{"n_layer": 11, "d_model": 256, "n_experts": 40, "experts_per_token": 4, "d_expert": 64, "d_shared_expert": 64, "activation": "swiglu", "moe_layers": [1, 2, 3, 4, 5, 6, 7, 8, 9, 10], "router_score": "sigmoid", "normalize_top_k": true, "routed_scale": 2.0, "balance_loss": 0.00118, "balance_bias": true, "init_std_router": 0.0239, "lr_router": 0.00182, "n_head": 4, "n_kv_head": 4, "head_dim": 64, "vocab_size": 8192, "norm": "rmsnorm", "norm_place": "pre", "norm_eps": 1e-06, "positions": "learned", "qk_norm": false, "attn_scale": 0.125, "tie_embeddings": true, "parallel_block": false, "init": "uniform", "init_std_qkv": 0.0312, "init_std_o": 0.0, "init_std_up": 0.0312, "init_std_down": 0.0, "optimizer": "muon_variant", "lr": 0.00991, "lr_mult_o": 1.5, "beta1": 0.93, "lr_head": 0.00876, "grad_clip": 2.0, "warmup_steps": 200, "schedule": "wsd", "decay_fraction": 0.632, "decay_shape": "linear", "final_lr_fraction": 0.05, "batch_tokens": 131072, "seq_len": 512, "doc_mask": true, "train_tokens": 704200000, "steps": 5373, "dataset": "wikipedia_en"}
Below are experts of layer 7 (counted from 0) of a mixture-of-experts language model. Rows are named router (the router's row for the expert) and show model dimensions 0-255. Each number is 128 + 24 x the weight over its row's rms, rounded and kept within 0 to 255. Numbers have three digits each.
After each expert's rows: "mostly gets" lists some tokens that are sent to it at least half of the time. This comes from a sample of Wikipedia text that the model never trained on.

# expert 39
router:149135120121124101127102132146119144121148145104122127109161127161170161105137191106173114140145133124164132106110187135158122121115114130096124139107131127117155140099158120153076108091157079082128161141190134102167058155132063081144158117139126159171110150168157132156122103114076112146131125133150152109121097140147134104099138156125130137143114138137128132148137097136131157114114090114127095101173168112124101078125146139124129123126083122130136136117131124129104122137052120176147154150117122106124145115166121125108113076111187121117155082090146179152164142125112128141135156121113115130146131141151131146153159139113133099136113088100121150120153116128144128134128087094125149142087123137120142155134118143083140123112130138098123134122124114090106148163126102
mostly gets: " The", "The", " the", " His", "=", " Her"

# expert 8
router:130181109144116105112076103106138099162132149123090119116113105121114125068145125094143106094131098123141104096152146101123155106134100139153151127152123142090151124137110077090113129102099103092103161139172127116091103158150154113120154119096139138103172098144121106118180140112150132120134069135139143138107117123110108134129135136131114118138115150159155119136150090119122138125087081116140117114155149164133125090142123128116193112138142130130132153109162138092126159126121131093156114122107147099138141080182114116144153128124146122100135122111123150133118169150115151126178114145121167100123079075150143160162104126157048114110127105124072124201142150137124098165119130105121152141127101108121118144139148110107110142127111105114169143146110126141124143166157102
mostly gets: ":", ".", ").", "′", "\".", ".\""

# expert 0
router:136147105103111107134095134140142131108141138113116142141152097122119148089154139124131127107168122047119117099102142179115142116114145144133134155154159188097135102135082154168095133152128074108098151133134092118100113140168090113147129111134121110135177144144114144117162117129130086154111092131119162105077141105129139131170093177097108124120101128152153134095088100138127125098107124133143130129180139125136127109084177141115134112127144113108114158126160140134099144113109140111128114094134133100167123149147125115119109093113148154138114078131117151135155087131110128129165098123103108058129115133137114162106139115146084091107123136158084146127158075125118128147128085088128123152139089129190124117170115107136144121129143124119129104166157122127152141143102073
mostly gets: " American", " English", " States", " French", " German", " British"

# expert 24
router:143134143127137101116103138126123149147150148125131131110174121128151133130170152106130124139128119110154166102107122157144125110133163099123144120114130129148201092092106108166139110105107122098107191157153115152146106128177106118163119113105130155114137122184128109105121136137128131152133102155145145096132173138120109153134077118160129112205117107118099132107135095140171122082086138113134171108151145124147152143104109131137144114131098091095153156109145115138141177133119158157142108156091113128193136134170110166119152123146182109127119103127070166144164136124131098175131170131133134126151106111142127109159130133101132143108124101118101161144173126113144121134139123123117142130145119130102104110163076138117143141145143106103123093169134144137154161208120124
mostly gets: "tic", "ation", "ism", "ies", "ology", "tion"

# expert 15
router:162158126135072086125131116139158153142158160095142125123167134146171141116134179089145081119118118057188113084105164144107142107155111081114131135135095159121156150109089124130118107118122124125127138146171123152138083165123117126173174126121183157157143090157163118089132110144125139133123105135089143129107149132110117147126098132127123113182171176189125123114089118135155168136137083131150128121140130145127101097095159118110110106132113139146119128107146115127109104119073167140130130129114153117140118118129100154128150107106168118150148082089144133132157112147138120137136143155125112091133134110119134141150110126158122114105136127129101164172135123159109131124145144111112155132114197129131119144121124110136155181106130115133168110140109084096123160139140090
mostly gets: " the", " his", " a", " its", " their", "The"

# expert 9
router:162165155119126140115078130089113135155173153103092124123117119125132144110124105114135140118146131090166144119117124152117122102137126134105121167118127128149135121135135086153103115095120121126141104122123119133202108114135148079134118151097135127146111133169128148123124120135110088183111091135133134133094181102106145160166120158145141103147104114134130137103130082074128145105138137081123122104126129130136150106108127142129127117152098114177141154157160152143109197130096187139114144122145109078143137131183107166158075104110129103120146077086099142124139161106133136178123161145143172121151113096113091154122132119113096121106116099137109139143150153116118151135065133106082162133132114122132083133150063118153142151137144124151183118134119113143120117133136128
mostly gets: "ot", "ford", "field", "ney", "tch", "ville"

# expert 7
router:174110094127104135125107131121137124113172144106094154162152127124126098153117137149142142097144117113178188160140111153110135152169123096127117147106116144127126137113085135114082073143099157132096119118138139094140143118156153137152107142147130131146143132115153150116105099156110094126113097124102104103137094124119104139097104142086164159133083124147127147130089092152138115083094138086165104131136125131110108083153115099100144153133106133164073162147190143097106127157097123118133140129149109110116134121178091145113102121134167140118104084122114115097122117128107116116149135125148167117149135106093133135151114110143139077113095128101089177153142115164114139173156103161103159145096144139141069140142116114118136141147146152088122137136166109140080106172128101
mostly gets: "n", "c", " April", "r", " km", "%"

# expert 25
router:142156112173128116117108125124114146135137157107101115126134126118139165117163142126131129098136134126187176101142150134118098116143088102099137148170114123081156117102110162124154111108121106107156144115117125111166126152179120107134130145099160129116119135135145129090103104135115108130144110162139176131094152091076166138139056110137111105141082146126088140119127119100149150157115099140118120154210112168151088103114175130094139160153126183123127154123128120138089126137116132098152128172122098117147090098153132144134131095091145166113142118095133162166111160164091109140147094123150121116137095097157112155143114126106140134148114115093098092167154131174112141160112115133111161110126149173147115142116120101119120143132149149121130120153102113100100166173130114
mostly gets: " |", "|", "---|---|---|---|", "=", "|---|---|", "|---|---|---|"

# expert 18
router:149145134111126152098095165101151161147126091153117133128129109167148174112126141126131125144170099135173132132124164132154156098152106111090142135168115151118149108149123128135123090076107100082135163139122134128132122099147098130144133126111115125099140124129150156103174117111104134154113113142106137142060151096096113177127148162142172163126096142158146137125133106127144155136088108124148127143155127142125141069122132102142185165102136149146123198090162130142140137129088146167128130119134131069141115090159168114158106123120101132108112118089151152145157139141123130140106145128104129086140109135124136135116097115145106092124095137107056171157158099150117107143081105112124143120144140127126114132136108114144121162156162144170132164182104126100136167144143122
mostly gets: " John", " George", " David", " James", " William", " Peter"

# expert 20
router:136133120156080059107101123163152154129157154115153118157146154147157130085126173075144134111117130069153155076112120140128126138126130089143176148126156159130132142101079120120113125137118128113120124112130118143142117153134121123138167142133173121129153092158150137136123115135110114149149138127086133162114175121128149137135072113109101151145131189149147135104141109137165163090149101108171110152167149129121097113094162115089115095107084152126138137081152133135115121142053152135115115121146116088169120109131110126149117135105128108163133091107110163139124145135116084156150115120125126080127121111155103151157125129135130123094135115144123130162147140147132160140156116158116164107147168134170101142100136124109153166137118119143172103163119093109139165174141113
mostly gets: " his", " its", " their", " an", " new", " her"

# expert 34
router:104130118153075138143122142096159102133163119131155158147157107147151164147125098088119074085133120093184182096125098130113092130141121131114163142113106149119127136142150122142083106137122128074077145113137150087126096160135131120113115151106165086130147097142131170132128131120126059174135100130088137141128104122108139153139123150130161149144148135126151140109171099123121133091110119140168105103148157166137147100119135112109123118132153129123094143116183153123120145154124129144139139146122120121194165095128098097147119137123148103135121138155130113091121152143103182092107111112190142092114146112106112131159122107102133079152102103168102135136129108120139144160095138096113142132095127091140115133146102090129114166140151144154134084149131130089120135119112081
mostly gets: " Genus", " Preced", " Coordinates", " Born", " tell", " Website"

# expert 35
router:122123118133147100086150120145120133137130102084102105114190131121148103090133187119149107097151120078130095103145135170160138129121096127120109120124124129114162100119141124141118098148085115120113160120157153119132118119182095140131130130130157110132104117114120123124137085118150094158119104123083192088096159108092126144134077165122096118132108139140160144092113112166131166128117125156149120079160128147134124127135128159096143099100113104147073151115167145138126135136080153111139148115127116098200179114154130161136138112095174155093147118140109149154160135183106146120134102121115126093130121105101129095106082131153099111098113117135083129163121101134129098129121136130151165154105108167176117145108142108108158135118149135134153147142089123102125103122105114
mostly gets: "1", "2", "9", "3", "4", "0"

# expert 19
router:116091079119117111145122166106121117162182136103161099155128134157127152135132161108169089082158128109151136129114173154134137107121084110086156182177163179080126152128131119133102133116155080093113141156131135097142105110131150094101134131146153108155124135148156107095155121109110105125079118140123149076137153119118167156123150183127130127159133152095147141125128067101158177133127129137150129152130130106169145123124127105135150122123146070098159170120169135123141148128150169146164120176146138078115154122167170117123128095107146144129143129129114125137109146129129163162106091094122147070114142136114108128113141119165135095132108123114111144174181120130117141133104140136156111133141156135113138153142107133090122100100119156106145131163119136122123126114124119
mostly gets: "il", "ol", "un", " Z", "an", "om"

# expert 27
router:154138153176119086140081099118156101126136157134116096157125115134152159109165134131127139072140125122167120100152131140099124134142126114131139147137114130095158134094097140113128104109117137089168172118113130116128096166179131090137177133110142139091136112140108120118152105118133125117161097156167159136127121132109138118135107108157157129133110145112123173124141095083159142146123087140142128140186096152140129075114154134106167125165119148122118150131156153095116136156116137102164129147148110111162113081141143129161131094092155119107105120114126147144127182117111112168136131148133163127148086072151108126146080128106104119136114119103071112155135140165106123163121131131143150118115135137167116168127127121075103160105157067131179106113095123137104145178156105
mostly gets: " |", " /", ";", " or", " &", ");"